Experts of a small language model: 2 picks a token.
Below are experts of layer 9 (counted from 0) of a mixture-of-experts language model. Rows are named router (the router's row for the expert) and show model dimensions 0-63. Each number is 50 + 15 x the weight over its row's rms, rounded and kept within 0 to 99.
After each expert's rows: "mostly gets" lists some tokens that are sent to it at least half of the time. This comes from a sample of Wikipedia text that the model never trained on.

# expert 17
router:65 47 41 45 39 69 66 54 46 60 39 43 52 66 32 37 31 79 64 50 65 59 34 64 37 54 57 49 46 68 21 43 37 36 35 63 52 45 46 41 41 61 72 32 53 61 38 47 66 55 19 38 71 68 41 33 53 51 38 55 51 45 38 71
mostly gets: " 2018", " 2012", " 2007", " 2016", " 2008", " 2010"

# expert 67
router:31 44 36 52 19 40 60 57 64 43 56 44 24 53 31 42 75 71 47 69 52 37 58 64 44 45 75 51 52 21 20 44 40 50 27 52 28 71 48 31 31 32 36 58 49 65 76 48 54 63 26 40 66 53 54 61 32 55 37 65 48 59 48 77
mostly gets: " would", " before", " until", " after", " After", " to"

# expert 55
router:33 54 48 61 35 64 58 65 51 98 39 61 29 56 41 57 71 78 72 35 45 50 24 39 47 32 71 63 42 21 41 58 59 55 47 11 62 81 71 65 43 64 53 48 46 70 47 34 73 48 21 63 46 41 53 20 60 54 42 54 53 50 29 53
mostly gets: " been", " has", " was", " have", " became", " would"

# expert 24
router:54 62 68 48 58 49 49 69 49 38 62 56 59 48 74 35 57 46 48 74 73 52 48 41 64 54 24 61 68 46 83 51 60 44 69 56 30 44 21 25 50 56 31 48 49 63 22 72 45 46 67 44 67 53 37 45 62 60 30 89 20 57 55 59
mostly gets: " L", " pr", " Pr", " l", " Br", " Gl"

# expert 49
router:47 33 56 50 24 36 51 67 26 55 40 62 80 85 49 52 20 64 49 61 64 73 36 42 43 53 44 40 39 53 49 40 71 27 51 58 62 43 35 45 76 20 38 25 61 44 58 62 32 40 40 62 58 34 44 59 43 43 41 68 37 74 65 62
mostly gets: "X", "V", " US", "I", "U", ".S."

# expert 66
router:57 78 25 40 64 61 48 32 48 48 37 43 35 62 25 37 61 74 41 34 52 59 50 70 44 59 40 68 81 55 59 52 44 41 68 55 27 75 75 45 56 63 56 56 33 43 38 28 52 57 27 45 63 48 33 52 60 80 70 52 41 57 55 41
mostly gets: "In", " in", " In", " during", " early", "ween"

# expert 59
router:57 53 60 70 55 23 25 54 41 45 36 39 75 43 40 72 61 43 39 67 30 55 48 38 66 73 31 53 35 37 47 45 44 51 47 36 38 61 59 62 56 74 31 91 28 50 43 64 64 47 80 53 61 42 47 47 64 30 42 66 42 33 54 33
mostly gets: "í", "ó", "é"

# expert 16
router:43 61 34 49 34 35 41 31 48 83 49 57 49 45 21 30 33 29 61 34 41 64 33 51 64 47 62 44 43 69 31 45 31 43 41 20 62 32 53 56 28 35 39 65 62 69 69 30 55 26 46 69 44 59 46 30 50 83 25 50 50 50 53 33
mostly gets: "),", "es,", "ers,", "an,", "a,", "er,"

# expert 29
router:60 60 62 28 35 34 29 38 46 46 24 45 69 44 35 69 51 61 47 45 29 27 32 50 75 45 75 26 38 57 36 35 57 46 74 31 48 63 73 61 67 45 41 71 28 61 24 45 54 60 47 68 73 34 34 35 35 18 47 43 41 45 77 37
mostly gets: "ael", " William", " John", "aul", "iel"

# expert 82
router:17 42 70 47 54 39 56 23 54 59 58 63 50 46 63 39 62 15 34 40 41 39 69 55 50 62 45 80 39 58 57 25 56 44 44 31 09 56 47 34 44 49 45 51 63 39 52 69 40 28 52 45 44 49 34 42 44 28 52 59 59 45 47 52
mostly gets: " stud", " ind", " dif", " disc", " var", " Ind"

# expert 54
router:33 54 59 58 25 44 68 37 52 68 34 77 65 38 58 68 53 14 40 48 51 59 43 73 24 43 37 73 55 40 56 63 44 54 39 59 61 59 51 63 35 32 39 71 37 47 40 70 46 81 69 48 49 20 27 52 49 37 52 54 44 52 61 32
mostly gets: " contin", " Q", " Val", " bu", "epend", " Bl"

# expert 63
router:36 36 61 24 59 64 61 52 62 34 49 43 56 59 52 37 29 40 50 40 36 39 52 55 64 32 35 45 57 28 53 38 67 41 62 71 55 35 68 59 70 42 44 23 60 31 54 56 28 60 43 54 27 60 48 38 60 60 71 51 66 43 64 49
mostly gets: " un", " dis", " \"", " Un", "/"

# expert 2
router:42 40 42 57 71 16 31 36 65 31 34 57 67 42 66 56 71 28 66 28 32 54 29 66 43 77 29 63 70 29 51 34 42 22 44 42 39 56 48 60 41 40 35 44 63 62 35 65 46 47 59 34 41 45 41 56 56 64 56 53 29 48 65 47
mostly gets: " c", " disc", " str", " C", " ac"

# expert 95
router:53 43 69 54 52 52 51 49 46 34 59 54 48 46 82 41 59 57 73 66 61 54 47 19 37 75 20 72 76 81 70 33 51 58 42 58 32 55 37 42 26 47 47 42 45 72 32 64 53 73 51 22 79 52 44 44 84 50 33 83 32 47 53 61
mostly gets: " l", " rece", " bel", " kn", " d", " L"

# expert 86
router:54 64 70 42 52 54 51 53 21 21 64 37 67 39 48 64 48 44 26 51 34 42 62 20 41 51 40 58 65 57 74 60 55 80 71 64 36 67 57 77 69 43 57 86 43 46 13 63 35 63 70 58 56 45 48 25 42 50 51 61 48 32 58 50
mostly gets: " Mar", " Ed", " Geor", " mar", " Fran", "ober"

# expert 85
router:35 65 50 52 65 75 46 43 42 58 67 34 74 47 51 39 32 68 44 50 58 40 49 37 62 76 76 45 28 76 61 40 59 61 49 64 72 51 38 30 66 64 55 43 47 27 41 42 87 41 56 57 40 49 59 53 40 43 52 43 53 51 56 75
mostly gets: " school", " town", " Award", " School", " University", " book"

# expert 40
router:62 42 46 34 45 63 34 34 45 45 57 69 56 54 43 58 41 51 53 33 31 48 58 56 47 41 35 54 62 67 74 39 82 67 57 63 45 84 57 60 51 50 46 99 50 24 46 61 35 57 68 46 61 75 23 66 58 60 76 63 49 81 42 53
mostly gets: " ed", " inv", " add", " char", " fin", " compet"

# expert 73
router:69 45 42 47 55 63 31 47 62 50 37 53 25 67 25 16 47 51 57 22 48 51 50 63 69 62 45 44 52 54 29 72 38 46 31 09 45 76 47 50 16 47 59 55 33 43 42 42 72 37 34 38 74 43 60 59 38 51 38 29 56 34 75 39
mostly gets: "The", "ation:", " of", " the", "="

# expert 92
router:37 38 62 55 87 58 55 54 37 37 46 59 67 74 60 51 28 76 57 25 34 46 58 45 56 52 57 55 50 47 64 46 35 37 34 72 60 43 55 47 55 74 58 41 72 34 42 29 42 66 51 54 54 80 52 44 62 75 53 62 38 40 42 63
mostly gets: " pro", " ob", " sub", " o", " Pro", " ro"

# expert 80
router:65 45 45 54 60 36 24 42 49 89 76 41 69 55 56 35 54 78 59 43 53 43 32 50 64 57 70 46 70 30 61 77 51 75 42 53 59 34 44 26 63 44 52 44 48 33 50 72 67 41 54 33 64 43 61 47 35 36 22 58 58 61 45 48
mostly gets: " public", " local", " organ", " art", "ical", "ural"

# expert 7
router:47 63 49 59 41 53 43 59 58 77 17 21 41 79 50 51 61 91 70 37 58 72 34 55 57 66 67 37 54 47 58 36 40 60 36 51 53 67 67 60 62 60 40 53 42 56 35 24 64 40 32 69 60 34 72 39 55 68 45 50 64 47 43 74
mostly gets: " began", " used", " played", " made", " him", " released"

# expert 81
router:63 48 44 44 56 30 49 20 71 39 26 47 82 93 54 51 64 43 47 55 40 53 66 51 38 65 56 52 27 43 43 34 31 51 46 44 62 42 46 60 62 52 50 30 36 30 45 44 36 30 58 31 41 57 52 56 38 71 81 49 58 43 20 54
mostly gets: " ent", " ord", " build", " writ", " produc", " lead"

# expert 77
router:25 39 61 58 75 48 53 62 57 46 28 74 47 39 65 49 58 57 42 25 43 52 45 45 54 31 60 53 57 49 48 21 57 66 75 69 48 45 76 55 30 46 41 47 41 76 62 74 65 60 56 14 46 70 58 32 67 67 74 61 61 43 46 28
mostly gets: " ph", " st", " prom", " qu", " wh", " h"

# expert 41
router:59 42 42 35 67 56 40 30 76 56 87 27 86 39 83 69 53 65 54 40 73 28 81 65 48 59 34 67 39 30 65 39 47 42 23 42 27 22 65 47 69 39 53 85 30 46 52 37 51 56 79 23 38 48 45 58 45 43 37 46 37 60 56 61
mostly gets: "enc", " offic", " tim", "raph"

# expert 43
router:40 43 72 39 54 36 80 42 66 28 43 66 34 45 36 55 72 59 54 54 48 54 38 49 41 34 15 46 41 51 68 63 52 40 53 70 67 41 50 51 11 61 40 27 62 58 66 36 69 49 49 40 17 48 50 61 67 58 58 25 43 55 38 35
mostly gets: " p", " rep", " imp", " P", " exp", " dep"

# expert 56
router:15 27 77 59 43 63 57 71 67 38 40 21 59 46 46 63 51 17 57 65 41 53 34 39 74 73 45 58 40 54 57 65 28 33 55 56 38 59 53 35 50 26 22 44 25 46 54 71 34 75 63 63 28 65 45 62 52 68 42 45 43 49 39 38
mostly gets: " 0;", " —;", " +", " —", " 0", " −"

# expert 37
router:40 21 67 56 55 67 47 49 53 58 41 39 55 67 61 20 20 49 51 66 70 58 38 37 31 57 30 32 59 60 58 41 41 35 48 57 34 30 35 60 13 58 42 60 69 39 49 51 37 52 56 52 31 58 54 39 20 39 53 42 68 87 64 56
mostly gets: "′", "″", "°", "°N", " ft", " −"

# expert 39
router:52 49 59 46 24 51 67 69 26 32 74 57 45 36 60 48 55 31 27 60 67 51 43 52 57 49 42 41 78 43 55 78 36 27 65 74 67 30 29 59 40 45 23 47 59 41 40 49 31 36 49 59 56 31 35 63 34 45 49 73 32 55 35 53
mostly gets: " S", " s", "==S", " (S"

# expert 8
router:71 43 49 60 36 53 52 47 66 51 52 62 76 71 42 32 22 34 45 65 65 34 63 37 23 41 68 43 70 19 47 39 64 47 55 68 60 25 43 64 56 23 50 68 52 40 74 57 50 61 40 56 52 51 74 18 52 32 79 63 51 48 53 74
mostly gets: " 202", " 199", " 197", " 198", " 196", " 194"

# expert 94
router:44 61 57 45 24 58 67 41 28 41 72 66 19 36 50 63 75 44 57 58 53 55 47 34 42 47 32 50 73 52 63 61 42 25 55 77 77 44 29 64 31 51 30 57 56 58 45 57 35 48 58 51 40 36 41 68 42 33 57 75 37 59 25 42
mostly gets: " s", "==S", " res", " S"

# expert 21
router:75 63 67 61 55 47 71 23 49 23 61 69 62 64 42 57 48 37 42 49 46 57 56 28 39 40 46 34 48 70 57 54 55 46 76 57 49 45 61 68 56 19 43 62 50 68 75 61 35 50 58 58 62 41 61 24 57 30 75 62 34 52 67 47
mostly gets: " (19", " 194", " 192", " 189", " (18", " 196"

# expert 60
router:38 64 28 52 46 55 43 56 57 55 55 48 40 58 17 18 48 61 59 44 62 41 32 66 47 47 70 57 46 64 30 46 29 47 27 32 53 14 62 61 42 44 60 52 53 68 44 32 71 40 06 67 31 71 36 23 55 59 30 64 57 53 35 50
mostly gets: "owever,", "ed,", "ers,", "es,", "s,", "),"

# expert 31
router:26 45 60 39 64 57 81 68 43 35 20 40 71 49 70 50 59 33 21 74 61 51 43 38 64 25 42 51 59 59 49 77 66 50 51 44 57 35 31 37 44 56 33 39 57 74 50 64 42 61 49 39 29 55 32 64 62 71 57 71 30 35 86 55
mostly gets: " T", " Z", " t", " X"

# expert 38
router:50 44 77 52 56 37 72 71 63 19 36 61 39 43 52 45 61 38 29 58 57 58 38 35 52 39 16 41 40 38 61 60 60 44 63 56 57 42 51 49 27 47 40 18 63 38 71 56 60 42 59 53 23 32 38 54 53 50 52 33 28 54 62 41
mostly gets: " p", " P", " Pe"

# expert 70
router:29 32 67 17 54 41 48 52 41 36 53 29 57 71 43 33 38 49 57 23 56 59 43 56 62 29 38 45 54 39 47 58 63 38 66 87 50 30 52 61 66 41 55 49 73 55 49 50 31 39 30 57 34 65 48 32 63 59 76 65 45 57 47 45
mostly gets: " \"", " un", "[", " (", "\\"

# expert 58
router:15 35 59 51 39 64 54 65 50 40 29 49 79 54 66 43 76 50 27 68 17 71 56 42 58 63 58 67 55 61 37 79 55 55 47 56 50 60 60 48 63 32 44 17 47 66 61 70 23 54 53 46 41 22 55 65 53 55 40 67 42 67 57 61
mostly gets: " I", " Y", " Is", " they", " y"

# expert 46
router:40 49 30 27 50 69 51 45 27 56 39 30 23 70 37 52 69 75 74 37 40 73 51 56 35 45 36 69 39 35 49 36 26 25 47 38 39 86 61 40 22 45 42 74 41 52 58 23 49 81 25 49 45 53 63 43 57 46 34 34 49 54 63 70
mostly gets: "On", " on", " over", " at", " near", "ween"

# expert 61
router:32 29 58 32 30 36 41 63 52 42 45 27 27 90 12 31 53 80 52 41 55 51 56 57 40 42 66 33 52 35 46 49 57 54 35 20 33 51 61 53 40 30 33 66 39 61 58 27 63 29 21 53 69 33 51 63 42 35 48 38 49 28 69 51
mostly gets: " by", " against", " including", " called", " by:", " with"

# expert 23
router:65 53 28 61 38 55 54 78 54 51 21 37 70 24 63 36 38 18 52 64 42 51 38 43 62 28 59 61 47 43 47 45 59 64 48 64 25 32 50 42 54 56 66 54 48 42 34 39 38 83 65 62 36 52 46 57 66 56 58 51 44 52 65 57
mostly gets: " Afric", " Canad", " Austral", " Europe", " Brit", " Af"